Below are experts of layer 5 (counted from 0) of a mixture-of-experts language model. Rows are named router (the router's row for the expert), up (a neuron's input weights, with its number), down (a neuron's output weights, with its number) and show model dimensions 240-319. Each number is 128 + 32 x the weight over its row's rms, rounded and kept within 0 to 255. Numbers have three digits each.
After each expert's rows: "gets" lists some tokens that make up at least twice as much of what it gets as of all text; "raises" lists some tokens whose logits its average output raises strongly, later layers aside. This comes from a sample of Wikipedia text that the model never trained on. Tokens count by the router's weight.

# expert 61
router:119172128207089073068160067124139120122115091150142132100120107126081138108099160118195118108126152055133145114115094157119190062125151124125067081153076150151134151120142116163106163168101098110218151133170108091144118135062086094147159104
up0:062129120091131100160061114109109145134146139132150160160114109087108138172114129138138129093187109150022094144074140140148112088097023160118069121126143068170160151144113118138168077126172095072089173099147102161171156163112162176125121117
down0:147109140181149144130153156120104109100104137106119113072062098099151044096113071094127094132070160137150059125166098095162110160090108089110112132128116147157098130079153152140105177083135121175166075170108139142170069106119143154089104174
up1:215170136090136104106121104170107174145102111124071123144079162121103124160189128108122128112159142120099141196098114100116058180113166178132136179131119111116130118099187163175147202123090116172128126102089112178172123156124071111125135128
down1:113110109187130187105154198124097131091146137129107131096126096106162184079126103149163121126105102102110202115102186140167114094173148111131133152136156095093154123164086166115135088127205093151033121070094134147121122106156142122151128164
up2:115129090109116103133179101125133123113092089083124087085075143127195140083133079079091140081172092126123134129132111087153166153162101124127142118113124096102148106138097110086142149138107132105147165173158087119149085166089138136175134103
down2:151165145124151137112107110109121139176185058155086148147202144142136182160159121139174149151118145136161078130161120144035130108121086153163103097094145126135150132120095111158125150165157153101152146145137143077201132199153158100079106119
up3:165141173109152124137119158156191104140100146072158123116131191107099092146102165114158179136110101117137165171132103137152137083172183087124207159138144173134089084127132105122124161148088099068102128117134148163152118132143085127130166131
down3:167173106101133103097139115143137223157159102152149097136147120108119100114150148103099087139144142104070091134099074060041120145150094182121075119112167114117121127067106156123099127130116142151096123048149165103119133150195131126176086080
up4:162104166120136075072161144133133140132173109130099094127081137131079063112150081104128071080123138070126117150090081116139108138072176120124200096153110114160119131146122144124127155097123106151099097153128122172141107157166105064110105195
down4:160095102119148122132111103116148078121156067111098130125127160093146106156143077137141102197071134088133119145161118145139151096163122160064118143075135141127132110155157125128097180128155108120102106093088102146143087122063094103030126135
up5:151155163167149074154111081109144153146161090121109130111125169079119134073150118160131148104161137141178153170107126123134141127099130150078135108139140143199142149124125129166124200131146109102161096120119127079146209153124114144122148123
down5:120124145084110152105146139138135126120171188164206131153141161191095101144134169146157138115126199196125131126204095220120175149136144069107148115109133144078159135099069107081103087130125132125122165145107144094139131158160091141110126153
up6:063162081120124139126137118120159115133086182175097164209146171187133169105095101145175137161141153154118170182118103061154122086130066138148219168120073149085182129141146149156154103105124108140155121143106164115150140187109165131146162084
down6:145100179117106075128150132143119086113102067204077082138130168096158129135118124115092080127108109155175117113160134162082119134077099111054081061123169142116147114123100095133111091167173042107124129155115207089095157082093128170170131150
up7:125121059074147161118158146129115146063152146106133053144085104123128083141100080077127156099182118145124139096135093110109151117147130114114086130152160068124158114153055177145145197121088121088124159126124170107140121190100111094178116169
down7:136104123117144133136183177145096137127109081145127100089137168131177184128071134179102087138085128142131131117126166168136086117088113135179106113169189118162157097111128130083165090144143129152087168138155156076189095109133077072133147156
up8:109087193061136130118165163125062102114120143119116122194142131096132138127076144089169144115148169079107155172133119132104087074189125108152136083150137154137103162073155111135142100104064124147150132149130100167177164109122169106169151089
down8:188047130121088175153119129143080089107164143104154128070101092146140137154153151140135124134155091049183187059070125199116118121145107102114147114176170117080117154169141117146138115190109129147169057161138092158115124135173110127108157104
gets: "e", "er", "le", "n", "é", "o"
raises: "id", "hil", "ot", "hung"

# expert 21
router:137075129109158128063092108101181104136104142162135157130132210167146108112089163146098114152130125225189119133101112132184073130140068095159180112230178089098131128146142127044094123115163074127109160115131137136106162137132112077115134137
up0:133140138136135146094094164172080149165164146133100042142129117142169104185112109139112134165112136189138149067123113120153082157160125145115134182126102140132103136173183126136149123088134130160091092114156133185085128154095135112176138114
down0:128102137094112120149176051112117117067177125163195161142139148152096120073141112084130152074172148143147146145096044119110086127065106102147132113163151102123140174151092182098136143139193089123139150090169136107128144135127186114142158164
up1:168122112102147089047148055079132153170130095161208111146134138098152133063153133168150160160056090125125109098117129116167151128148141149111147055143142145109158164098095076144169080122115098151153136153114111132130149106093145128149108116
down1:141156151105084168164114109111179172127083127201132126108124104129093027117111128141121070127178106132161119115065132120158156154136118145051092046138148064095132117152141133074111184100165140107167084078112124109136112148155180146121063170
up2:161168105146141118122135137081158120112099076118076111064059129127085094049157115067140098154108105104119164114105171171156088075152125093138160105100157104103138057090144110103167100138149121130142126077099106104116120144103151159140119117
down2:151129128141094139201122095143156047138107164122203111093133132117146154205075124167090150126096130097110126115084118144086132102138098103137083112142136142195091117193096156091056151123081102123146122109195131132129067093100122064101101169
up3:068108126114103183139097095138115189116117110129153117112075143093089090162114106100099079154140131114129142088156143150144101077160087095144143109119092084148177070162150176091129138094105143103151045144151146142145090124104061127108106168
down3:141105099131092170076112061106163172147126100078128098092161139139181146129060123167146140088081166139127196167162146123113132108068091200122133175175137187145109174125118143109128074128145133138124078111142116152157131120121176085083155181
up4:077147101173139164155121116125097118124143129120146149126125120117116125174111165127176156128122172119102084098157142200137085087114104120088101137115108166084131087113153130156108154136157063183082100126134148124175180075130130143181142136
down4:135172120116155120104196143161116100086127149093131110137122146105068166149150148123096160142119152110101111169148107131099126055078124153112105162152163052086132119122141117163121139115089176078136108185088138163120089086167111129119131124
up5:112149127139163093169097165160069143168119118159110078118142160128118145171150076117131091107155124091139143096096172122121117184167126137072152106141132189110099163149124082154161185106124100116156107140107139141165086099130080135149133122
down5:112096110090131115088136105131116147080136162143168098150139116113174128166174162147144081120104194135168110149136134138148134127110141147174189139085085140137214104133141160090189104194160079121108115121180067100110147136128163117125199117
up6:108146098156111142038118107123111149157180049149189115116140137147122178116123093116129127135124124150144177152150107187136114132132118156228098133139179096066176136121080152159079198159136112117178146160158116137087150122148124137136113081
down6:161161126109092154090088139094122111118156116104151171120087106075109137112148137146097105082158161164118095171163193118180150153103118117109103131062189082144100109166102139120187164135204098164144132112165180107152143126160082120135119151
up7:130046103132138138126172064054163156159058114181138127131101146142163117114140165074123136190119153145129139127105122116134143118123136133134102086160132127101174154140131128103152135134088189165129075144135147092133062096084136133160177145
down7:200137146100030102119126120157167102156120155122067126185108096227171151124147159109171128104115084190151139165152146117154167105130124156064167122097102133162089163072177062063105125104167116101115124113092176151096137089130177142140143123
up8:117134075077115118145128150110180100136098173154162056152087124098138109211130155121095087111111150085104091112101082158111126101218121116111106193133086104156195138122146118156108160140122187062093152135177058068057180106122091131136136163
down8:100151159143072083125117164135122158159133134091141070119131201081114134077075137100150166138154048152120169052133187115110152115151108118102153036221137143125128124184160171108183151140068103112128123176131089142088101097160128132153051086
gets: " the", "s", " order", " addition", " late", " early"
raises: " replace", " None", ";"

# expert 13
router:109108127137120101148106133212097134140168164133101152100157092083071171169091133161148108136094105043096114146168120157083055073102172114104145110133130097157105118096122154106107156092139105173116177187116191065092052160080117124152103132
up0:136162105128143135125094111114139068103134092079136156123057153105051110126118107102161150131119118122158140135133135143140089083129163128132100091155108054119115156133115166150121087148124146150130156187116072106052147168119126132084096165
down0:165165108139128094089163098103086168154117195084131079110174120160127082190098122164184145076131118133175089151097080053123164138187098134111159131172168117178127144132154146144163159123123199121133175113101103147146160056100126096094106089
up1:078110171103133101215124161115123144157137098122107102087178167083194180123083122147119179079160105155155114116104139095074156145104141123085118156176170077148176165085119165152156154126116061117164125140118159102144126159150109115174179157
down1:142142080074143124123135160123057147163147137185119106130159161101081142122149172085193105073126159133109103175071113145123120160163182164127128124110086136165077100146110153077059124176111071114144100091148090102114120124091131160116121107
up2:175093152132132132180133141185102160140183150146142105094091159127126118155117163052103130077194156074161135108144109097135174153126129082103181121148120092154138135131136184086103117091167130134152126161225177181084148141097151084101070138
down2:083115128137102102121158080084142119051085134091151115177129160086140190108136127099157141163104137075134138127080086146085103174122095095219125109114121171114159092152174083141103132138138163162172107118139141179142117207106168125185139158
up3:098082095131129079093106091156127112098096100129147107110117112128158102132071126105099109091119086112109166130166120120145053113141114103131184116182103084098076066161062119078136107135095069094103153200092101139118154138101136138129128117
down3:158158139144141175117078138118179157107204136160101113053102133167086146117097159121189081172081142152121123126102088155112156139124164162154130105182137104115148154143128146163138085097119162150130163097165085118101129165171125111105127117
up4:136108094185159160111114150088117117168170152118110160182114143121089129154101150105142196128074111098095092088168065185154084175162127169123108052124148189100124099138147096125144140098098105120176182118098145180146100110134134134104119129
down4:182153132121078078166094107162099141181110146067125141169120113167151163155081059145151144119112144138142122129097143081162101156165136108203135104104144132120177130055110136119113166097151133135159119178117145179070136190116111099163168120
up5:065131085142154093192139182166082122071120134134125119105118132111143147138150118155167120133131115151132153139154058154174120106146153190118112117173167118062123128110124112108155131104164175127037123146097146135152150117061147127169192098
down5:162127123118133133092131131145068157125092116131149139164137173065115097234149140105110134091190144108100117125043123105143168138161113128156134100179143112138137193173095162175173178181164128099163164112179110133159160119163121149146103111
up6:138173128167124123144165148156155144104092124111186109126131128119124166166169157098156126109067125108074156146158118196109100157095129082129154075197075063126073120097089110144122135115139062087093189082141119109124077136086129134122163144
down6:116147080092092133107138114120176131089120095100150124158119172113119100124142147179116069101104099121100138167121135085111100173049170113127148120070177120147114132153084092133116116112161181099177085041076072093173068098115148108144187112
up7:146108062123116118111157095146151134125121140161098103127110073164197096067119098105122051187077148118155120039084116104108149111143092190191196150144137123067097177146120155127181112125118141147098169185100105148109161071105097167175149106
down7:114172181066079088145191167108117145112100146115134179157151142106059160124147069148144072140135110101108137059087178175178142134101115122102124129115148091126105133097164103179093119147161119114103093132118157110092107119126174142138105109
up8:095090146136150130131109124157134126145114154158155164108125106215167071138191136155150165097146153135128121140152125134176085095107130099150166151123158210159139103135146127181165133091096159069136119128159090117176126071093136130151184137
down8:147143144147084156139081122118129123100123142168146147100084183127147168110156126168081142134135114097125146142122171117116133130137187133116161126091099104122180106150094145102089101112139118141132094057067174098071156098158150159127089126
gets: " |", " —", " ", " 0", ";", " Apps"
raises: "lim", "Senior", "roll", "court", "car", "vol"

# expert 2
router:144122114137174155115131132170067162148082173125085100124169090162114127140101167111176153110079116117098154112089109192084138116129101139124181139117192161119134143083170136155072160087120114009136143185111116081140108138110166184112160100
up0:136124092147126146122061112109133133076141143091148102074075115129192153120028105074101148076136120107143072206107110130200111085105173143135094154118127100154115168081129175123134136198098121153146102086119125074119122145110108163177077154
down0:106125101139088115079169080157067052177127088167131152076143133148054120145120153182113109134093100127130147074107064131151129121079173111092124151162169135188129147121116069107141080082156141086110153068145100163180152082094147122150125126
up1:128163155107146109137171130138149113119121101147101149065084093167148125139039115124136115158137128096190145094147108136120148116124160161065084136140132138064195158170117089165143126125133110147131140104129181150139129174178157102218036151
down1:155122134203154195181145157146104125103106136156130166181153099106133143131104169116135087141110091144124148145118160124121127104123144098112103098138105130153103084125084175152154086147119172166103146104177161108174100162113123130153075101
up2:112147114145149127142086097174133150125134169203077111093086161118086077097159110161155086162105107120081098168123051189149115193111190073153161147117189073143075083124143030098138110160116152146101141084143138103090124096167128140101128190
down2:132169163110160191116123081134119077100167110052153163143154083136108120170112085184138141121124150142077074110126130084156075124115112143131085138119103097125213131088112108122135160109088089129138124130136148149127121078179096115125156113
up3:128102092088120153110166060168169091127115171129101146105147154077126124136123120149126121148130141187106149105111115158131079096165109134162088145081139111167141141112128114162165117136104114129115171135103204081096109121110096118132146133
down3:158093206157127075104064143146123118096124077142095112140082123114162149113097139146166179148162167135142104153118084102065168185089159143117132114148166109101115138130069143109173131107127155138131133194111081157131147094166096078143120128
up4:111124118080127145121120145126164216103106115127116125100181163123168193101143127068118109198094173128124154158171103181127152115120126138178107104004145122130155131168160147130144164178093163090085139092084127137134080143146085123124106182
down4:131108155133098131118153131098166133170093079138106174111049114153155150200141141173109094108127153197111136133109123187104114091133114130127123120175157050116099139096163072103148164073114127147152151121150112124122107127154145133129108118
up5:117208103198170086109116101124086085085173086134150079122112090092108142104164134172135113105122155154082114057171091150132075101095128126118120215125183122164166117054132134181096172132121225165145118169129096165156135151106165095179205152
down5:138110110134114143146182118102112130162112096143104145194145145143151144094156189139114118138132093126165088124117103101138114125161125085097144116112099182138105160120100090133097149092122117149118121102179137108064197129099118130106103135
up6:108090138149105098076082100140089169104113124165093103148114125177174046061150132071078108134109166158146183122141094130160062052178092176157113159146141181148153089139126141180111141102145142153146159105137042168060137122120126167157090185
down6:147109086104098184109177084126051085125091104160136150096164028111084145126095151137090102047105158097147111152122139117153148160162143103037099089123170092151146132111135143054104143122113106142153054160114091101108114175121076095046124109
up7:145125138161106128185089127135127120127174155157131077094099161118150120129122073126140116087167111137139075120106132151183078152094129133158094160138127054098144150103114193056157107089124093122191102186150095163125120142127150102159143105
down7:135135120145107143082198126099151085106104112155112086140115142121113135119059096080102084154148156094117182142072082175140100132119160168162119101154150158139092116150123139171158136088101196104136188139105111055086187131145113087126210099
up8:100150143147129193094130156145133158143201100074084147173116161154101124162178168108116080110134158159148119106133084089146086095118124128056185143128127147164170108167179156106099117151177124151076152147143132106120125120148109140154155133
down8:103075118101138085113136069136150116158166157121099041129161085093127159115126196190095189137145178118138183107178120153140061097065157111120072168148132101124077114102131129181113115084116150165181090087133177091142138129083126097105110114
gets: " |", " ", ":", " into", " to", " –"
raises: "04", "02", "05", "09", "07", "ement"

# expert 20
router:166112161134085140071185083138165082109086112161124147128100124144109077115199136104109130169108132128129121086136156111172147115109086129104227183145161176140125151116079136099164125162144138128159129105113100164132109136148123130135131111
up0:203158107070146191098101153113182130075064146156091131147113189088124114128123115106135147108076109106132132180129138114193116122107195095100191172120047148120146108125068159133097105170120076168121145153143108122186133125081195148115150152
down0:108131123076125124115116085106135047137115160104099129130076135138165200140103124128166110114144208155157170091141119145162118142117133101115106125054108180173112164082151126120130114087121145149109125109107135109118145140142116136145126154
up1:090148145131182144079134124117164157134081210151123128151150132137116185200007146115117137125051131145150136105127078107115110118065088075103100116084174147157148103134094079123090160132094107112133070128133143124111099130102122100146114158
down1:114175123125061114122120107117141163142084063182112117152098117129127089101154115100118085127165058177124122114105130105114165144167114184111130142142086118147110119119137196101119124138126156092177169107088074132106157144145157092100166100
up2:135093135103127098085144162089114112135178117125116165111131092141145116101091126073105164127147107141083144069170095174108186146117082133227127105159116135132171132048139108136127131159107151127196087082158120149059150150063141092130149130
down2:105068206105138084163126115096126142096043094143141096101090148099156080098159084173070162118103133145163111148152158102139122160175136109032115174136136081085148081131100184160120139114155100096140141155142134120160093110224166151161128151
up3:150131139128119116182145141107178164091126158145195126127113064073125093129211165100132117134077099100137157117123138077091130113173102080190210050169102144076109123163154152124175171081085177146129100147124145164143181131136137142143167088
down3:085133189103128172108098135114189130142148094120090095094182136136164122142077099133144155110150141095160134153154121151158144143095120101092089136116161126152121151113128070069181127155093157149145185146136141167126112134162142132110102086
up4:157116178162130098136167065148144115112094169198138115078135180156062102129166041121093143090199123150144165196142094111117123117124139097142135063118121152124112131160142082141157187100156171104079107119100187154091143098116151120149112179
down4:164114094111024156124114142131171067118146151144155134121146111125119185152146171144098108154108136116135159110120117167122146127191139080144072050112090065153141104115116132194129138102109136185147086107079166103115038146203141125114117167
up5:103170106104138112130212160139113135127125128139105134081146121102143128104146114163157144124117151145158102124132099095113145156217109089121157182126134120153156130113154103125153141096162179154011170084103100115110133130066109099098115136
down5:125144153152102123158121115114108111144060138125169087135101141152173140147120088082079109194079100166095158141074119117126113120125181117064117119085131118078137117106140118100132105161105124152193123070121094132151107146100127135130169108
up6:176136099143120153118153185135137108086088088121114132126091109072153109129099160103114119091070140124161131152207147121092126170077172144030125080078163148079158070143167105148147157102148113141070143127126110182097191193146138129114103132
down6:072105103178133153122111082133061105147132142065117153096150126152106129101143122139141079152201101201140117137141157142197119149172140122167114153119184114091095161117106122059108091111194143147125096128132078085125097079135144118147128109
up7:100116122164123144080117089129145156126147133145091084129052128136087162128108120055158080161122150118087136171114116112093114154141157162121081131122067207099127132147116119151126091099143135146129182183098076143125113165158126214176145180
down7:127112145165158101095157101167187138079128110182119228135094126133143100126097116097137142157094143127197110081187171128200133143118143153099144158113166168150125090095150116045138104160105129165170106148112164154143131127187125099132145119
up8:136134138096099123106175119158161111155128164154122088124122125139099171120119115134123081105138115128082167111118131195134183089120178102149099164143116118174131162136138105171138145146074118162147121136164144071146114112153145100115119042
down8:120110083131179070071121129098117160141151071173117138142097147151092178163109114125192182122155179144106133149162149118098163172121149072064120095095120102087123112092169110079144127094133107165112098157131127111088241130176098137160127114
gets: "s", " that", " year", " years", " time", "ation"
raises: " of", ".", ",", " for", " from", " and"

# expert 30
router:123106079132082055177115088159145119090152174135143142072118092116159144167129125118129082139166177068163084134090133123147088133157120047146198082132106098151150103109136096122149168108172136162106109109115081157134119169131077115102101160
up0:114143148138158155116161109160149135101150072077102142170146114109155145162102109157128096071103090145099123125097121067207119121155115132129157221118122121169111149144125110096090116147128049160180190139165090129141166149106085167104132158
down0:150111151075160123130107162160149178116094111095073118093166117142124081183088164152127112108149166133104076176153130123136151162116049135089067120134087123095098125091107134163124124184128090184145117104134120078123089135125115089112107122
up1:111161168176108163134125136148175089175119114102113162139101082140190114143111160125097120101156174190152119166174063126112132089154210230100138097135145087069120065161090095136110182138138132111161158087186065139143126129165110136131128182
down1:197111110158138109169123095120140091153114095126080068129086109103135132131124119140117089187148093117119168094053077117140105156063078118160091170124166105214155059167122171123095128176144124147058084130143120156087140091118143131115147135
up2:104141130149141226160141101171129152116180112090084141159185163060170150122095131097181188127140169131128147143112104151132191101161077125144117137140091078166079118179164137084140121124127104157072148139161171093098120122117047157086112120
down2:126105153187129071114144090110124080176115114128127104065099109161137155074155157112081110166097138064145151130136182089128136175101187095108177108161133091117131135129101112152169111183057169124091146092109102063163088063140100115161120078
up3:168145138138097129196097105139113139131124146112089113190129083091098116082172117136145144092122103125207158135105160201135174108028169099171146101162085183182113165137182077165162073106079158132145115072144121106123089087086169117134129181
down3:137170148172138126082063093174174132184088151168104113131101117146095088067136187138155121063109112132085122132071186133110171171158113137130132124114095097085143127049178091125094098108072189174111040058091103142098068081107125157122115137
up4:104151086083119094154155088113091129124135156165107147079107104213155103122093121089178138130112141190138179157127115094141132082045084069132100095163105178117091174127131156167196146156103145126192107108158155124133117125170126116111196084
down4:143112052109090146190089123121150106151129203145117073105132135079156124105056134133115113146128162103110118132130152086117122200151179117160182130138166157143124144082050113107165112104234132098078158094128175123067118150132111144191120120
up5:089073083133149145102113113116177128144132219108086162108080118112118178122111061068175175111126168113172089150179131094154115122143144122105181160138087111115088144114115125082097068088128095122121113138181129104083148123110122153089101157
down5:231100107116119149086093170111169119133084135095128095167098136127101140127129184099108085010182088114092138163130154179129150115073090135119151139168179134094109155099107139170103187085095094118105160188156091099163113097118137130107067151
up6:106101117109113078123138131118109099108117150101145120092114131164046108128088182147146159123127136167146151116112129133123167088092119163123139135120154168130145161119061133106026122113106124108142137135172131103148167134203095140103145141
down6:158180074081139121111167122171149109177089126130163125081181176168167188125089153144109163164169138102213178088153133159115092134122141145118138117148145124102118154115156119143177129139163073148136131155134153106113163137171255095046187145
up7:094138194116153126136162101169126132165043153082078127127151139113108177151113129151179164100099154160121108158116178123112139132164086167221087066132122106115076068155133065125160120112091126124136152127098136094121175107164134187122107144
down7:096098155115221119125199099147110168175114136150119152155223126085149136027109114105091088126160101090118173122145122191146043144134091066159106159156155151118101177067162174115131078077085093131162116118087179110145095167105119078142139102
up8:120117109134125149126140112198126138117141126098149054175165190111140078140164139120084151105107146135101133167177142108172185062190092151071125135172087182098132160145159177150074181075061107110088086158126141154123136088071171190094148048
down8:113120136125134168159091106117085102121171185140108114139104136126070177118116117153126144071139140099134169144154147154132052190151120162158126108143158120123215124106099087087144111105162147141075048145133150159108168109136115082130176174
gets: "s", "y", "c", "d", "ic", " un"
raises: "eta", "team", "end"

# expert 45
router:131100097104116098073115118045139149141168107172165103135038219188144191123116081162097100127144137190087139128093165134124117108107160112172070094092146062181113121172108104153160077136161118103101135082111149131124049194153128076089108121
up0:127131099070146124154083142156139078141138113101197109103097159123166131157153117141131111149113133114117138151075126113159057219140094142126151165147100115185128168156096105132118165164115128107101110143173144180145098126160123131094156137
down0:142140118130141100124116167151105149124176144096089156082136159157175181149108114142115139112088192110103081126090068097142095150099117077124131125131139100172117113112116086171127116145118162165136061186146142143121155151124125119135164106
up1:162126177107143109122209130092174101135138156106171094148169155195121134120122127176153062121083131125183156084139109046096122108161119133088136133130132118130100133092128160101089140029100116103158235141115137118140098158109158097134136112
down1:107123121137149107119105118094103159159106207147142103130097106099165162080140119116051199124108128121106121116128133148130095065181175154110143102183068154098117153150079125091152109106092147216180135144133152144097113087123159150121124128
up2:092108153124149105164145125132118095145142097097087148144144108098156161118160133125121133127174156115120108108172116142140155159110158160094122181128136118082103118165188176094097107146102108144125105146176175122149145195095140126136114087
down2:113114128183140106147128090154219167157062166122092108144108114087104101102158126084124173101116104125139161125090108129138097103106132117104136161146065138092143165111089099111088079096107146095171105092125145142110128133157132255136147194
up3:154168108157138117111095160169107099099132193134130168141084169096146164158113091116152168141148102128092121153104152122086154181102105114157193078104137115123062112184150066046143153156094121105110111173114164116087096147114111138113139117
down3:128133159109118157140155080168118125146119107114098136109156168094141183117112116142096157094104112094084125082143129075083146128127126207095122175144125079173143104142147115163133122154191216168100128070144092153088075123105158167116125121
up4:124079136083140093156139124127105157141099109125095125133118145112164114078127077105202159121167155130185125113113106100139142123159085099129120128180124152169157130069154117099087089083141144098044085126146093105152099186173084144110171157
down4:107135188084072128140163076097150108119147111161152102149084125155188048179174119149143127157139118151130102126095098115116095082113154114155162124184123083143129225148191139194145092076139098126114151133122164168076111160130155159146098121
up5:070120149108105107136136098121118142169213088136067155147086145169124096124124155146071155123115113142216181160109158160150125121113132151116098132073129062174113109018130115129190092105107200057122094114147120150132125148121132136174166146
down5:133109155086110153167111117140128098087094155083172134167212143098115078157141166091132134155119114172074172030139123118123174115061185096120123186112137107115144109200093109139113059106120082116117142128115144118219112122093115120138152144
up6:140127162123136110095116135139141169137101139118115149069134121118165209115165130108128092126121130103162043140139142103134136128191139127092083103129178088144172063109172105156136127114109151090100137134129129100126147146200135143090024190
down6:151101110112157200161142116138124096134122178166157068122061124134078068196151113121157136166110128099148112121093184168106131089123105149103113167097106175199101125147058167138122092127153154114147195101120147167112188136153126075089183101
up7:073082087106108073131079145126115096140098126102135131071152166135166090102182095100128136133061105157170132112163108164170145141136127132138192150131106177131093161099218164130131116066084144110099130178139122150145048108122099150110188145
down7:177143145119105105119122109124151120112120120114143104095107106110151173098120112134167155113166128213076135094171132119114122117167133130134111158154138164181109109152127125162093130201064133103125107143199127131129098151102205137170051175
up8:102123150095133138120166130090125162169090122117138117169082132102106097130164120154062144060126106114171135132123083153135103125092132154101048189157138149141162113142119128120142159111117167121168156148087178094124133136178105120114155136
down8:232083105113149102059156080154068093209133150106095146114140131148076125118139095083112084182100135123115127153185127190123055152154106080169101170157145141107146126132101134084178126137136195139102156068195130140163132092111147174094127100
gets: "e", "o", "re", "de", "a", "ia"
raises: "ddy", "an", "ac", "ld", " Jr", "can"

# expert 22
router:085137123102162092099161130116140122111152140106142102127062145113095123126080112189116109079067117162149155105146135143104093176084101108143142075167114150127137203170089130091109097109154134139109132075108127101082106139160076131102133121
up0:135127113135076122108147125162052153085168135083101126124124164089135170165133039180064069176172139059089163166113116176134113103107103171131117123163133094099116096097157155108142130119150145140111139127167028158097056159119129182106124100
down0:152103115148167160114139158156109131148116158153178143094166154169096117155126156129140168070155078142149110111157116146104111182166135114106151101148114132140071137151134031078093146085053161110155140150169171096119190125138089126061140068
up1:101100112167110121129200089136080061095163143126118157123150143084180113121098129128150105102081108092075148113060133173151071103116146126132137081149148083074164146217073183116120111097126115130116107131126147123117168156116099166154183119
down1:111155111093118069133149130149093159169122132127146139178113103121095142093185128137145149111086144124179123132173088083160170160115154096235127093135166152171125176139124092132081096118154127127174115073137132101087154104116110093170070140
up2:132151122123140120107224130065123102134162085069105113132140124175175098133121137096159115100171175112125146171145118085168110182140133170096125140177113156065140138179084147096139127125137088130165136089112166107145167071109133123173109088
down2:072134171145103135187108126141134119131145104115155144110167143109160206106158123100118037171166065110154128094064140058117153153108134126095127121069155134199118148094095104126108129127120155116147157174111137149140178142119143149071159147
up3:144108094115138127096118179163121087097137113115114112133077153120051137119208108134121142123102126126201143144152123091175138088120086096193114030096113090119140108136177162066127124132134065080135138165138166144105099161139161083089161143
down3:085069081139145154107116096115111114123149106156139076168119124133091110148161143101187087154129132124119100193127111107124098085104152113125112103136176102094124130124143114140206137126160140138141190103114096182180143130098137111114106138
up4:168153132062118064168137107170107138120219112173135110112138119113105135071157144139093144137155150090131146100110096108142176118103164146079117151119103167085111169100170085112065158120178135127062102105091120094131119161118148123080115145
down4:161113153134111151140167099104120102187099160060143102125086094123165115182118135148112188119183143117151128108096085146183057155139162079160141112185114115104101108153094185112110183089086149136146090082052094144171125131141157155065097139
up5:078167124055140145096189199095140122109126098124146170078143140103166165100144100129154151160107159178101130116124144151145131074141179106200182150187125025116139172136079132197134137163113186141141087147141123119136159119064080115203084145
down5:113135176157000116167129148067088134146132114097112137088144106147113118147089124138160145175175113130104128142165141103094164137147131107065149076089200070150112168155081149146143139147146108118098117064148166159171098138146151106125110105
up6:092073154120130116105047196131128161134152116125135087164144101148176071126127131141132092132185156170153090117118107100097147158113126132158175083124152104096150134111170154140141180142169128107141102126126109135102131123155152107105090164
down6:122163127143066167110080131109078100165105123141148165099119129086110091140121094084150142187112080156137154190111125152145142121109096138170094089152148095102159036185113140105082109147127049166080080107115129096119181117147124130130114095
up7:170128102139106050133140109147134170183112146218122095118164164203168134086108163096122050165091119127167087153115142067101143154158135081102143131079126189137135069118122125062088143105164098087120112130103140151154176145152143141162121133
down7:112162155131130146145163126088145099081117127099149111093158102090137174089120120109161169171160113132063195111130145140174117115141145134143127135173116098086141154111106145085147126166146121088094085100142102134183128147103115116105090111
up8:082114142089144154146148111137132111157095096115126057136083162133141100149151105151142101141094123197152095181149102126143072074130154111109109136108076117129134159108121158145087160111183149167082119170143127126150201094107098110117081126
down8:165122150184115132154106126107091126132102160148106102167208073173146136098137136134090127091155115097106158079056150118120106083156070125162130161079172136114092142114143103183137050122169056090133124159111101085078082161153107142100149152
gets: " 4", " 5", " 6", " 3", " 7", " 10"
raises: "44", "41", "35", "55", "05", "53"